From a checkpoint of a small mixture-of-experts model trained on Wikipedia: vocabulary 2048.
Below are experts of layer 2 (counted from 0) of a mixture-of-experts language model. Rows are named gate (a neuron's input weights, with its number), up (a neuron's input weights, with its number) and show model dimensions 0-127. Each number is 128 + 32 x the weight over its row's rms, rounded and kept within 0 to 255. Numbers have three digits each.
Before each expert's rows: a language model's description of what the expert responds to. This comes from a sample of Wikipedia text that the model never trained on.

# expert 8
It responds to: Pipe separators between cells in Wikipedia tables of results, rosters and discographies, plus year numbers, semicolons and hyphens, such as Anti-Saloon.
gate2:149105096141106090174158205144138177123154144127098178124122129156157166122130095111103164151164141086167102082121101168125144147148071132135127137148119191151157121125186151133128114110146149066143066071131091124119144098146140128077133101106093138101150162177123108085099102200095197133167087143140136203117129161137077113104195114118182136084182143145163097132131157145149184161060
up2:161104131076117048109103121136177118209124088155171085180081082142111146145141169092062130147124145078112096130144151071134149119105156116118126149162121175211099100186115145123085153181060085100127132102132118119100130116124131092117194095114124110138093116134090136099121156111127089113139169170103143183126132167123106168102109063164105138193128159101112149121176172098117103159093
gate3:139127038170152119138150158131154131118151156136142104110054154074099140136135135120100147053118178096122174164159203138144095145129117177177115163125154127166132199155194106130127100147136117110124144108082127120131117110103207068029153160119195152122152164114131117147063211132133142104122123105109164155111127173087119080126151109131088129112143115128124120162116118116156133073126
up3:139138122119105186170137171141079125145131124168100115150084187123127186127170126104140168119155123069102092088151117182120122063161085168093120114073097183128106203110130056146138126147094177111105148164098157148073161090108113109165111090140150118146106111130146130149097094098113169167128121137066064120147020168139148123140143116122125124118175107091164105102148142147187158164117
gate4:145085149177105117122161099080109119108069100155089181078174155125112154152148140104150101113134176125131131129121111149157111132179139154060179118146142126170168193089138119143122151129124139044144152140105118125144127089175157077140147098175181136057109116160129104121144137031108122145182071147119160159126190170110113084098132096108126122116178109083124187161157114153116132162064
up4:168126198158154129131120107096128164147158088081142087147116133115129133080138101159118138146153093186107117126063159150126093083122131135114148128131083124105100144124094143111149152109221148072078157136177108173140094211127140063130112086123151109181134100102169174106161102160144208117139110085152062087141130099105159126155193131167122100095122165090137049128148140120120098137089
gate5:147107087139064171161149115160130150102120142089156107146141122129087082115155100117174189156175101136162173162188153110104084107123114073099153130113134126127052134133128116127139156062179131110096171119197101128128153136041121089139199140104090069100145118125104126122121159123130091143163092133139087098197154127167117101124147158125151135137168194172129172116124096164123088055094
up5:142083141063138086101160149122087124122112083103123134195089124141126125132163157099140098094103142129123166126119122102115112086153164101111124157192146157137065061094118174156171075165144133104128115182159120109056101175095123143164131107121107156132065144118170095055086095170132124081158109121111104185147151150145158123147199178142121131139136184146109118146159179126116109046079
gate6:155094110132095168122172080159124145093096070095108165142108171107133137087158162106097104147140089164133130123149141071125149183211146078132143094181091093134094100096085120196150140113214133101144219132090133113111158102131146135153157177123143122101128071145158090096092105132156062103120118119115083142093134150124184136136169099061154120121185095144130106142124090126132175129091
up6:143138132134169143161171164130172115118101088126082129113178144166141083164119105154134138153155164035116148171138121101125127078094140094116147108089130168124155143096108155107104102166145145201104103083158130107145158118172112134063134148129161146109164180218163106169121096098073129111111118164076151200115146111184135128145094148130089175126158079120144093078142164164098129131212
gate7:138127120212063121190130077057111147189192141103160076101111121135084153070173090101095134132138121101145096123148111071138137200153137143114104143088105126096155119168173126129146095103102172125112150173093111108098115165154101157145118116075147113139067088133117109150112052168105066108128101107086162118111122092168101142147125115174115103078159099073082119142135129093096117109101
up7:070125191071149184079138091127172156169179116129161137116183102075109145120096116134131191159156155064099179127133121121099168133177101136155159065098144138141046150163171086102112127166110168157093148132120129127085102145154107136122143174106106135164153120102111105138129108108110198144174087170125092116086127161137166078118110038176147097127086165152119151135108121126118086148135
gate8:133144132152121168165094128171123089112108120078141142166103082081113126104108182129125141154138140063126161090047171112144064141144118097098058150109100086138124145156198147112067136183158104139103127116138134064150136122184131172154160115160134090183160114092202177100132121162147110151163062085109106124098109183079076103125142110100103063157133094119119127126136098128142158098104
up8:134099139118133128161164128153205102130115159160133129072110083175099112102163090128148145085189177161151114125174107145089157056138115136106093097118122160126170061133158150125100124092090035120151154091117118104067132131136160112166066152129090120122138133122087129088136166138157115128165122110202111131072231153161132109158105107116095179149115150130096145130164185157146141151163
gate9:138145147069113115097131108059113141116086054139089094137086198135157154072089186154063134102115179104139131108109134130088091150157094139088098078112100093128164123151155119148147142066140116096096067136124076130122160132138122126166097087105121150131167125184096098122173104153134171087176117101103141157201162139113137100128107152152113142121132098144101168160115103085039088118074
up9:138109141178089164110112174126114171106115206131146122130175105107066093113110150119128144119032153191186091153164144165139117149141135144172106110106122107081142112161127125165102144124136168086079126113100148097140123160045137150103110099134096130118208121154153086169089152131172124159105141116121143169112090060106202149170108116136218183117111120096132136131155137133156138089150
gate10:145080185115086124182137098136110126147123137128128125111129092177100139089106118088178124156109118139114128045136121137133109133100154196135134081148069126133096112114199152144119076165124113118144140124117041103168119137135092113061174131093132114149104081118112060112098073138145088139070092177127200140180105143102121131173144068154164157122136143059111180111123146128172161085161
up10:098100157184166088124204085095120170173119110133137126073134143103098066131110107132090192096107146174148129165166091143122142117149095146110128174158093140148110073146082137160142122096107116139097131064109099137111131098090101106106161104091150099128173143153136107138140160093132131169135171079122136155090135108084166119175122188072155109129130128081118089127112190131111255097147
gate11:179169160143135075167118127162123087096160176117143110177086118165133092086097198085134178120108094119082100094107083147117150143113104150151134111126124114095130141140117062194073053115077196062132140111124173120172148117120127149185169148161124091154185140138160106132164170097086134116158115194138128100129086140116045129137117106171178148121166141137105129132157138127102112088110
up11:036058133108177142091101100160147161116139100119146111138133090121149134153167102091121131104116170084164133155089086119142132068144102134109134175133159099203166109112180110110120178154118099137038140096140136129199100149133098095119138141124213113161097167174113160079145115122131133125091120123113096102123096088083177109125060192110075120098141146122181125115085140141163138096134
gate12:122117158144103113165081162142110185129163125154104116081078082167193143129103164046139162129114149113104112121113143188162092121191142114073096143124085107137122123095165135161104081048110208119086106096066128088138101128115096146103104140167129106152117165092144123094133099158120122101098070159138072116112164109132111096075102149147138133077139117123178079165148086107081084140083
up12:109149113141094099089127097089136097128142145134139194149142165144118109118070114166105058117096109158171169115198184115042132129069133101100101127197139120131151093157168083132174084169178127070153130134132073139124070140126138116153114077137112123075152143129074082146159124087102055112101153063085100134122108141158111141118113095164137153142177076141129174113171145120098103142131
gate13:117102100149114085201123118118107127122143047116113169166126107160081149100144110160133098161162092140163172110140147120161109191163120171163155137237069127153096118113114109139130138143128169106077153080139137103145144118181147165154163153149143112139184124090130166179122144126123127179136107143174105130116124109125083115104215160149199122142148172197172155070142108124134123082106
up13:146156117120072171124128154145089106156135133129174124142116149116203119142116081080147131097096099119130101123128221111097180142167089146145132179118185099177171174177172115123106132090178135099146109106152144113168122178124146084088152120102097104131143100197107187166153099062134090182082110111142098167059089141109088113128133143129139114103137153177187166170135143135107159148079
gate14:141119076123129144111123079130151115068174074120109144113104137169150115161113073131203117118088125064085075129180130181120062148130151160103114138093133135136151131112087084144128101126186139163112163075119100199105187151138142102148143149106160142143163118199137144083152155159139110087069115180111108136126102162094140137144141116082173108172118112111081155154138117121147042116199
up14:119138113089084112173150122145069171064133124173135103132178153102123154104088136118101158109153166096162113160133122090136202100072148079074147138191073125151135099076133147132130113142145118186139141142200157159111139105123175098093115168117162119146080134161180141161149091085093114179142100130074186119151146082160084099091120094125110076140124149126116062127192162112081147103120
gate15:191178122090096152152114155134094110146126061149117108088155083093117124108103160099100156119160172053070164106113184112148126153194184141105151108192118156155121128097095098157106099136209111102100132137134087134187142174071126155148149114102161089080171066120111075094102093126091161143115091045123114142134147112127082122157119136148094104146131139132124141135098083104162120150084
up15:128165083141152143159118146092101060096150193126110161111087136121128141127209062102115189110143084170150132136125114121155154153118121139136152112141147148141100147090161162137125132080158111154155125087073121108165150070074098141161092141116156128159172143102212130141126203174151153114121121161156121057149115109164124137109193097140139136170118175214146150185083099141109089122158
gate16:175105124064050141118158183091142083130136148166168180113096098111079142113055126097132135122126085157147146125154099120100126142168125204094132091079077160094170084117140112157144159069162145066080154135124158105154114146100081110168140109106160077060109181120121191120079109114128101158137084094105134106158126146110079100110095163149159112112137071161142175106157101131135148132127
up16:138076108112159076093109162167105053151153122076135125138159094103125125107148094181108163122170177124146174161088127170110074151156118068133131063108115136142096102150109114120139103167097136161133112182202096107091123180109143146137148103068157111177122155150145136065160174136116069133102173106084103142106105170156106092138140091140106124119068154077136156085137059154102180121099
gate17:097124127144117138158136106135128153115170098130131139157104148114139136184150139136128099149122148107062171146128173127138082087148158136071098086088086102115155102173115151122106066103111108129075226149126094074129083157205166114146117101118156075111069200163168113149131105087112120070127138136068143150146136146129126129103088113191128133200049123178119145130154153087161165152140
up17:087121114095053113135109141165073156142107205109131159100113145150126133133160135122081097137146102073148146112074110172150125132139155107116159118132135154148049118146142111174092124132218136069130134138086133093078129105114119177129142126146110166131116117179157080160147095113112140082127142127082163179154175071124082143150141142177098103137177106152122133212111120083084076099053
gate18:086102144121092118160138096102063136097088151170091115081136127116163175123099189121158110135144161095110172122117126106065132189196163135082160050155160156128175191099117133146122074124114113120158145095102120137091105150105120139162184136148147100135091130179141145155120166147140112088182130139125175155190120138097139117117066137172073165125112177123158182157148136085121102052091
up18:104145117106082171093138104158093148091099205091151143104072074108155079153154137118098155126152112094162078096214178157083129099173119166101119138152107154114131128084160147171155160155170117187145126103154093120147176138109132149126173134151080124118076160102093111137066138128098128090148124052090115178145131135106105149084139061092142131080109149123136191126118131110065145130174

# expert 50
It responds to: Single consonant or short word-start pieces such as K, G, B, p, Ar, and verbs take, make, as in mollus-k-s, Auth-or-ity.
gate8:171118111170150138178138102132165075189108109142139146110129129126118072143064134167072182085112153122155166143103102110116146147073090126182146125134165144107179129114156099116069104138157152095075075124156126152150126134123146052093150088120157071137160154095034166136148139116141137142147121119099154118085139148060129142108074123175132073076102107175063127119153175094118102164130
up8:117165086190121127135140167184148125089118138090146055109154135104105138147202114121100170100153142111080172116180142124120192095134146130122093157104065102162167133111130095114195135152141112110163206186101179120188137103136185138153131186141095142163154119184127109158141140070171118161111127089142197154156114107120108125165110114129155137134120107110125109158088106090111201077153
gate9:110058093125206111122055094152120115154118118156160117117164178146102150109120121118115118114160142137110173176154086133168075162095095121069092109194095102150144117115093161092157150105112105118092113118115166162170151121123124172133112065108112103166127176121167157142157130137143106154138138116092171159189159149109099114210143167143088109152134171191113156166154174076148151197084
up9:134148178178156094109139167095094169159145124119120165177105133147152130070093077154110132143124121114097144100140172170167156174122153108183158155128140212190146122132119072147113175120083098170107133177136065159114144124177102093148112120144145098106112126161131093111145133145160100190148097128115163219151134161164161155178089178095056126104127131137061097160163119152082138113133
gate10:154062146134125107149118087145140076153085121176079117134078105171127088162161076084106145156119101104128118177150068128131127168152115061078111088129087145136152128140056128112142103112193165114134148118099148092123116130096159114163136126146114163129158075115162147193126090121162083104098097085076158131150145166163074064156143158178195082133106126075094165157171150092138099125130
up10:078202146124084122122127204113162138170105097130114136117128073073179126134145075178066101117069157111101136125074129098067185107130155093126105101173108161065156153140085121122084155161104101126115158122154041116143099109091116156088098136131125042181168131110097169106159132129114113166135191152126150154138179155094105156121163106159090123095126119145113172123146149124137142131150
gate11:166106137151157094105095102102111112064155164149111113126119140025143172125129148087159142113147176152119196113157120169108144155127084157097095139153178146185187097137077136125142099093143144165087081126090144143182063151120139184159160103170163079141156184156107078080129085159102168132172128150103117151128094099125153074087114097116162104102157135141109160142153086113121163082160
up11:162153053148151182123142129165139146102175172129139123099186144123143155166173126130135157104094187091148129094098175087092131125168153199141141148086182109089173154118042169115104148169094095196084107097102152117158143111133186169145140142101180070101122141128162103123100127142116189109063143120100127116093164099165161167129104092124145084116124139162109133155111179161082143145111
gate12:096109112146140176147164088102100157094139130130111108098111111072184151197136116180149118067120117101127152080123121155116138099179092096110127176147139099118171091087103108183119130137143171121186143062116087148101121211143195126189109120068169106122115154168102169151105101137072104173173148071139114084150161168189114123158109114126149107132094148128087152100135095094181118104118
up12:091107131081127086135087150167144104070136170109121200067146115122079124107156100123078091121099130099142132077145143177113148082043152185099121122126168131102099088081063148134158105148161067118148104092158127078103177125129140087087142124092102089133131140129095125142127099146075103114145096095124156115108167058102085138156105150048131151112175097174145137087137170145129129082098
gate13:104067139157141127156159155153126080119153083132110061118077145122173132088154117082053115123141173169101172089135181211074106130126141132143124078160113101133192140172139127107099106100075108123146088152095121111169115133146050108126176120131166112150126118117132187090153204106149125148140132177100207105135089188130140132162173103103125148176125097132113153084141151105155116133105
up13:157139156199082126091140185111120146169163109180180145106072126158119131119117063141114143094094155069162106094130110107076138099091122152105123121131144102124114130170146174189141135129072152155132160146110111111151104109100147119155099086129145090136153131189101132099163165188162147232095099081136157115122108155105204132172186103104177159176086139117133193115095121126139153130115
gate14:158093095111206140174150116116072161134134123154154160152075140119133075180132150097070133165126162097134133153148129121128113100123125054122067137135144106122137181125137110134107123140118151100124151061139171193107122064168208102146098155145093086119107128184136125063197159133142115130103161150128209121125062127135118119094100127094095087156152122112102118114062115110158128137059
up14:159106106112141144137088081118129117095080134094084167123133084151109138137196145173162127153190076157125152152121167117125107127100108158107143112123215174178128140169173119151158112087090118113125161159137160161126114073145199091146146156127110128151173155155164061149156154101151147108166140079078091127066124099118179119083194070157147177160112173107115134122076089134102085148138
gate15:124132122131107119126160103088183073088111149157176150104064136162143122140146147108138092134121116210077186111125120130113159087090077146049175140112098095104189190134143182109084073117143150057175146141103108137096131147176130112120125171108139129153131127156151135107149113103071058134126147155123105099122129141111098134127146144121221113157087112179085114192082121095160124137093
up15:192136174120082119157087207124109144085163161131144123134150203137151076106149100178111120168136174165075139167188122133090202167090163141126120147168134133135113104104138175118115119132168111084150126117144137124148089131133106149132130143077088134121104045128109169086071078179124104129159128129106184168035122185095130150118174169141135094134123078128108138146124122089160109120120
gate16:113135184160144092159123167146139181173109108099139133133105138116154111186085170111155176137147156133167107165175095172106155170104134115078100099172088119067128182108099142146142107098104142095099177110083109150139108144153135185100136109100172097118183183161107094111089131121160160100145171046146147164135085120195196108095170106124170154094133158115127084094183105130091140164160
up16:098155159143095173082081117130077092104126116191150135141122182126110077157057069128172159117159105156126067088162144125170080150199112096111169158150194091127149107072108143139142100113120135087070115095105113111122097097160218066097106180139080088103103103123121142105118132110128122135091123158165142139118089144132119130132126132098112071154110132072092165113103164172115097139173
gate17:124124155074219079147200149121133135131117064128127063086129185183117131090116157119142143047208157137141150117127163129136082172165142136152099119101064153136167126165149156134085145103147160152125128105175163101123131116123160167147129136105181141129100115147137147092114172133126153100119135181096130129146124154178101144160120124141114149090186095103088139101109135137137139228055
up17:119129121122100122105172092113159115123094190111116062149204163181171177124173107062156169198134084080083123122131155155158150134140063119121117129156130069119146145149106149149118200092138097118123090116116141154076085156159160124084110083105088089118146120055107080111140136092146146118142151107135105132130156154115141064191107181153138138069094143120130094123136178152130121134067
gate18:116118131139080138143152154055135103179166090141141153164082158096100067158076075121069138052096098133114136088131137170120142112127126131131060164140134066129137187144159134131096087163136120100135144130161149156142129095122080125098108157068129068175173105152146068134186170128127136125045096095090153136152105155155205109091096131129128105100130114148137129186107069139106148124134
up18:146125128131047117115173141102134133149092130062159092136165123090147082142095153071072162117108147143053146117134126130153126079126123153049139141156123140117129165062106153125134082142115132161114113116136128107158132136129065166153106173118182123167152143106128159184134182135113138140075117132096125146163144135128207089169086168134214201103162174092156118084114123104129140103191
gate19:126123152075071080179141165179092130159145120099184089092111094139167156154114159070143130165132148161139116128184113073135072153124137079151151082125162096081143145185109120149131172107146142122102114105174182151096159112095086125157141150128127126138230089159112142143133139200124120134134107134151117202122192163148093135070099150185102078119128127134105167125098106113167177110135
up19:098126119199113136134139117138076146172116154115142147106083052100128147137144127092123161134144183133165053132151100088113124169064093140204126143110043123125098120096048165104116082124131170162108119120185100167128164132146121156134086193111099132139135124141107150106125107102126096137160121138093106149147162181151070169095129104158120138043135122203164164093144154121115171147140
gate20:133040115114122115145158122124108109091134111099087131168110151124167188151145129117093162199137150115101200097140117103156082165065090082164059156124157142095117137115152105078139121097111148101142183175128133104206111118092158110134056133136154115150179138113163142163112153124113130121094082090103100122117073190152151130150134206094130131069135111113102147109093159122196130147169
up20:103150154181154122086099138142144142160114129131178063151125096156116102115133108154116118193085111109082083194165141155163144151106121182130211125078141171086116099193136118156139163151183113133071148061126143136132079103113119120134144183131144078133156094158168099116133132151106116117087105081162133138193086064132144057125102100166115153124103094107100132116158157191155108091091
gate21:100134150048142164130098110156146094137179062105165102143089091088136177118145097081087119093128092089130163141113039127122065100137114100113128111096107105137180170093144104108109160124176181112143126122165102143135122105123153126118085106155090138133190122114152116102109144056107127138126070098142130120135128158131138160122185180221122113188174173138110173126076199111135114140146
up21:097111105125085111127153158150103088115105079096151145170134166090155118133141121156152129034134110113106162167138106146118104139149079101081107110163128109082095150092115147097149117117143187076151101117077165144075085115112127142140147101130131157161090104096140143129077130064166103110132131142124180181123151184091087105188161164066208090180110178161114195103123093187115125100133
gate22:105105134123164127108088087124153144172121077088104151142141122137144152133092146060179111072189140109180164099104079117148123126115134165155100115101113118156176137074061190134195152049134167112156195099136105054140155113144115115175105100201125117157140131204138099086157142148111118127153136114124159111136142151122137161128096176156189087110096096170112126091112168106174113149137
up22:121080111127138104098096131106122082126162063159143119147145134105163084098156175051112080062078103179113130064154104120107147084139128095115100127101169113105127096140151087139180071098113113089126125164084156198119168112154141159122093149099088151128131120048121097147125141100088086162085086182115185116087169157164115128105125201130127136130134134139144164075176160092086147148129
gate23:094193146171097107164065130114118114172124139141125112125143071141121129077124101099158163124092169145143166094141160100127143158149061095097134112139103044100182140125094130138126127073094139092176133115140101115094142061226137123172108169123144139074210108145125120092127146127083097163188112154159166061123131132145167099120164114131095128064138134156109143118084140126161083164114
up23:173140129105156119129134098110206092033169128082111137119207123172102170085122179121132089088114157099109095123139071131125138116117209122132130099113078179132086124088159146115159156103128182149146101171105121109140168157105104199114160080158125137113091174110099083101112106138102182149076087189138102142116093086117135118117139201160148115133114140134087107136141185115125168125127
gate24:159143169176148148157103093127092113141141034144175111170164156139206137117129122121067072184129102143114136166064099176091126188189108104138154123125153047153183124098154137133089141117154107085109096174119111095102122082064152165081111171118110127101120112132131158161125118158099118167158128079120129104132148155093134150117160098162093108096096097131134158164119147090128190099077
up24:132098123106135076094182076085156102091068138114068109110122149109112170157140111057090162120137138172163106135135167100143136128079086086156176178101112151124090158179162173167138132129117105124125230126156179110171123115101145188067146150158140082157160138134152098162111151100119166131156133110119172137165108157153081138103143043122131157098149141147111109121163195159166141133105

# expert 55
It responds to: Single capital letters beginning proper names, often in tables and foreign names, such as M in Mjøndalen, K in Kong, T in Tyne.
gate0:176135111116124160118104194118125074135156062129162124158099081153157123108085114111142106172113123113228133147118174138134146081142102118103106146177133110156174109106161091176124077149133138106141161152172109098138100129110083077113126091103090131054123149130101074118112113131198164068172161110173068110086097107080135145112131132126159118166147172093154166153154097174168107081082
up0:119158146148110178121115098106150132158116149076139061133171131144068153170144112108119120184130157146082159126166107145167177132123085141165097063112112078130132124092124116091084111144150115180095112146132107101132138098203120142121148113255164122188147124136110123138157059093085094087159156119164117105082121122091155158125118159097092102173115105101147122135187116096182131091180
gate1:133103097111116104109079129167103137094088190130147052049161092164129164115146060183103142137128159115120163175153133131127169121139199152109108166150104092113051122157075152099110189142078094103101116116111118107075122087122085168138154176120077107104123128151114147123105189146120102160152136181149174180137113121163078145101092189121111070105111101164149142160117140122130080129126
up1:135133127072114110181102099117147129118193167100090106142162116144094176122075120136192165103123105088114147152112092127122143088135178125095110150156074086123223106129158142143127135148146126176116125159130159187069153123075077163152146183156131154102154103079137135142139167121103112059098094159054111048137132096148161109168155129147159103066133121155131123150124103100130110165196
gate2:106142173092105111152141135110102059155103083119103122148104117076091073182121162099120090074116143172128121109094143177108109125146113088146174153084110153086095151121208101112130159165118125162163110132144109104143055121132128131104129142134076131140145087138206124145142094103097129093134170144079144155115100132080112115128066165146052090072084152168124100099111136141165129137231
up2:091092162108092150138159145155123157140155151143147103109105120120161088167112071118092125154109119115104138127179130107141151095088125146108152111163079149136143145114147045171160177113092126134167120164110122127129082125176098116102100203121106141130157140134150122133083175093134209090114165100135176126084084132063158175203122089180155081072101137131136116125182191139132049079133
gate3:169139091119068190108087080166097115070097136137114104114127100209122195179147131134129159091074115166142140147116144154108140182098102106080124146103112132100122201124115135096134139082094089157132071139100083125127133156123127082121122057090155119136155156113154117103099124127080100193118166151139042134149141119059095121111153145105140139135165113132152102081201169080140104139156
up3:121155177099164104132167123101169089132107133125103099146128115164168142131172147133110110165071124163140076129091178150091169108110070136166125123115127186116144085189122075158143126178145115055132153139146108120130126074089161114056137110076126120096114126109153167197139171155145078145104161135114135141135117175162128129195060110163190073118138095140113095152137084073100163061125
gate4:134104100145096190147134128175131129171158097115114099077186086155156105081154080173104122142178156111111123112115154144097118198177142105197069096126181124155152140097076189051163128137112092094166109144189113183120113097124073151150109166122120160164141102132096119159119056165158080126145130150129110123113123111138138118145131145194198156107158109121131146094170114119109183090137
up4:117114133117131128100144079172149122151102166126166140173142100126165175152097204132115154132161110180064115103128123102168148129172146178095215131121079150136119133071088071137140117175123062057054064097088179093129135116152130121137140152131170142113160095109155093094140072169116144139075083122094102077099156147165128095093123086143077120116138162103128174141143142150148128131160
gate5:140163140175114104158138123147090142141130147063182148142156157095084159127178145184082145130119083113160152091162090088203120211118098172187145075137108120105172163132156120109125109175150092079122089083133130097121053128156138179154147115156178112097154119099120128174139163143115185178065107112123130119102161154083129132157148104100166145074116151135178106123110104158083166155147
up5:126132125104186163095120064108064153125153124096161181163099127146156124071171150126172160165160107074088124107140130125120086140127092139167119100132133100053122083169173162141102139145142162120161144179143099149162141152043177138121115124166119114086121157119139109182079114200118136125070140115178160079201175127132131091148091155076130082159119119168115147118082119144079129094119
gate6:078138140103085135102078143130144180073118115217154111161167130116148086153125135150116084102120066145146171131106077112178116089124127102118191077159162149098131128093080082137155114183111155142148150144100157166143157161139135141094125088100076114134123134086148112136104185154150121161143134113129189132135195119177117153106163072080080203098151111131153138202093157145177109102139
up6:098068179168093149113143058160138127139112131157107147136153127110078111163135141051134130118176168152083176124134143107134094141134122085129105182140126175122123109097123104072128153186097125070147098133129117135121093082168094057090088145136127114157112170115122074161085124154163120093129180166126120114100107094169155152083196204172164112090098147089123080099124100110164078170105
gate7:108151105169135097087117080184107107100161185133129118148105105064132084180125171173124079117136092151193133122060160099158144128138115124124138104184106142101078100106036134110095145166129105171132106120132105165066205109061128113173145124122135064108134106100166119154098199148129115121116104124095107138137165132114126182154103104128152090117118161146217136132101143080105162133132
up7:140072116161115140153086118148169151137133157135160131083158174092167111141145065144136121149160178137134093072177188090182142138088195112123172131164113119150167086162112107088140089140183140193144146116159088101094136129139116112155116151112159115104174154120070122083141159138097115117152073120127125084111057152100133141130067127174076144142139122068163151148116208118095102192160
gate8:109181077129101092141098082177139084113078076181103128070180134136069143171115079181115194138139141168100129158130119067101122149139117184101106106105118126151081142103158133158115093120177190061144101159126140145112162149101117147116163121121096192172143131192118167113102158091087121108147084132093204175108141095131159119173145101162159130166137124123147137125137161127090141166174
up8:091101178116150177138115162147176114163106144131158147080120114122139119165111129187082067150095101113137139170105131111108179110140108167139197106099061104129122102117137147111101165107111082128190129198092125169076184120156097140182105132150073151114160131149145193142094136116083143114109189121066200183161075132098149120114155104187095153128122105113128129164103119112181172124123
gate9:113103110164130150101086155137125173162048135158146082111143151103128114111139150157181135097175117141069156133132141122081169164092119170168148135132081126092106163205101095115164169159154133094147080094190115100124049175104097141148111139155099154202184134120144135107084093084125095108120085127066083118135127134148153070091087168116136086178155123064122135146085129106101112142130
up9:115106166160159127149069097149112133188080176099153167101115131095127085119102113170115121141092168090091093157109146123125153195144158080127142093131159181115198107161126131127026106145111181172140162132091135160104123117081211132167080083087121092120125113102095100142157105183191144134163142118126136105103143153156068126154131069155146124094181102107098165150143092123119128130092
gate10:131150075143097139088113129143115133092123143185125063100081146141147111194145078157129127140120124165099122131158103167103133084150081129118139199075156111091136109115202150074116136113100116099152084129125090144125153085073122157125171141075116082125170163021146136031122149139108108124127153129142132135136037081133114112141112112113113162142082109127103075150118099123174135115179
up10:127099161069134153127090171069130131160147098093130110159165146151103113124145036151139099177117113149118153125104109094089087136075113120117125121161099126116166127142148075072138062154145085136157129118147164092224114155148093130146112068132158132103128139207166124128140084168138111189118163099093188139082106166125109131116165147138142064156162136158168127051134116094155172134099
gate11:096168141135099107160145064158122115166097116106183142087107145146063106095163137102135107015147140101161124081118150115101077098096176130141155118111143145111096123108123077128171116131143123116138125059125123130112154101100193132122079149124122145095168168142111161111061162111097153119094215157186117101130179150127106096102081168138101096095171133079166112102149119100142203133157
up11:136148182102172059124110088109142087149130094133154111097101097139163109153127205105133075150119101090105107159137107138126147114139084188141122184115103058154089119148150144095123073139082143132117079084099144099037073093084113128111163116107149100107171151132156128159053133164141129153155112173150139122146125056140090145137165082082124116130160150139145090117122027120150144120103
gate12:058082180125137103108123189119050113108142122109109129142076154137122092124123098094124075118088069129151140148166160120202138106107112128174104110101078161202081109141209119109137097193122145115111157105152087113162114136094115089087123110079134129132175173113123111105157181115130139128109130112154083075133156099106104168158076164116054137098091167100091108121104124120149164159080
up12:111149077155138093122056098106091147088084153115127084185142129209074067140143119170163164195097136103076125125156164173076188128093112147129070092122160122154150127135159147127149093103121147162112135165128084168131102116188108087069157187141163137131199133175113170087095091145152173106129069130078116091158105097118157117167121140135145135128111131109087108095119133144110147115147
gate13:165154065116201132183096144077118140135192157110127088143121139085085137085127090114217185074159122171101071111194165098112192139099145080146140137113139089151146117127143138117140197103113174141105108137146122072108174131140127120136160101095120126127120157158126146079179144076137147112045118082105168164127141082142094153110109130173167115154083131131132131180136109161134109123099
up13:124117154159112128189142084113105154114169125128145100103127123114152134088069045150197147148141075099121116155146151064099123036052084153153126172116106055144106056113110169155134161108129169084133161111095120183132148161135112140172121125094128114179197141101097160129157095164148087135108141074098164175149102125120168096105148161131137103168123154109123135170162120131118136081149
gate14:113072142118071112116117147082109067109127101095147147058147094138173165139082104170115161153052172119092192144130137135128141126126138172151123150121108123162148147175150112069140143118142151188132074193152154112143149116165110088134145146128134131087144107112054163179108098107170112159179158143118170149158150107087089185157128111159118144111114158098220123151131113101171071182140
up14:134096119108161169151112177128125145124182162103101080142121107146144142115094126146062109160156112174166107125107098174125085132181147143144133119155142131147171090088116062119120155075128102167138161151094114154081160147108091068086097127151122162158119120095045209125168121143079136130114105187060112101116079065167126116120129176141187132140110143101138156139130173080175128186174
gate15:147111146171121167109081195164075210143101104132095144105111105215110120132128077094133163142146138160125173145174124132151143098116137128120119151143166115154093134040099080142113124133118162120124121092139097150114158118096067132110090104101171121118124179123110128105121080099169151212081123181127145130162108160135183105085155045093151109162106114140140131166185076135161131078143
up15:109091144094084119105106128112132139142115136156122084148094129153157137186083091078074124123144083142095136134156092127134092086126129127103092094118125144080134145115137191116058066168145152106098108157159121158130118123136093085125144129101140096090054189090112047097081125045160135131141110154145191112130144167092116137119165078131071190100101169117136141125028106154125158129141
gate16:150088179125108181101160124145038138130157069154114141073169131139138175160187092099109085071122110135141110140185186156186146136111121118155108166166143136160150092093099146119138149185191192158156173095130079100145129159141140141119115153167124128171138085075136127136117083182154150149055095165149146119119151150147124078107152080101138120145134112098090124127097069105068112131122
up16:160155145124134166109074174103075130141063151130122128102185114124109111124159111089165140086139214131148216160115102137155144150083133087104123191138086147123084080192100089101086122112126127086147143096074137116096085157084074180108147113147135121152135205087061127155072134110149131114154105134126119153138125153149101133103115139132156149162140124095171123114135180075099088074162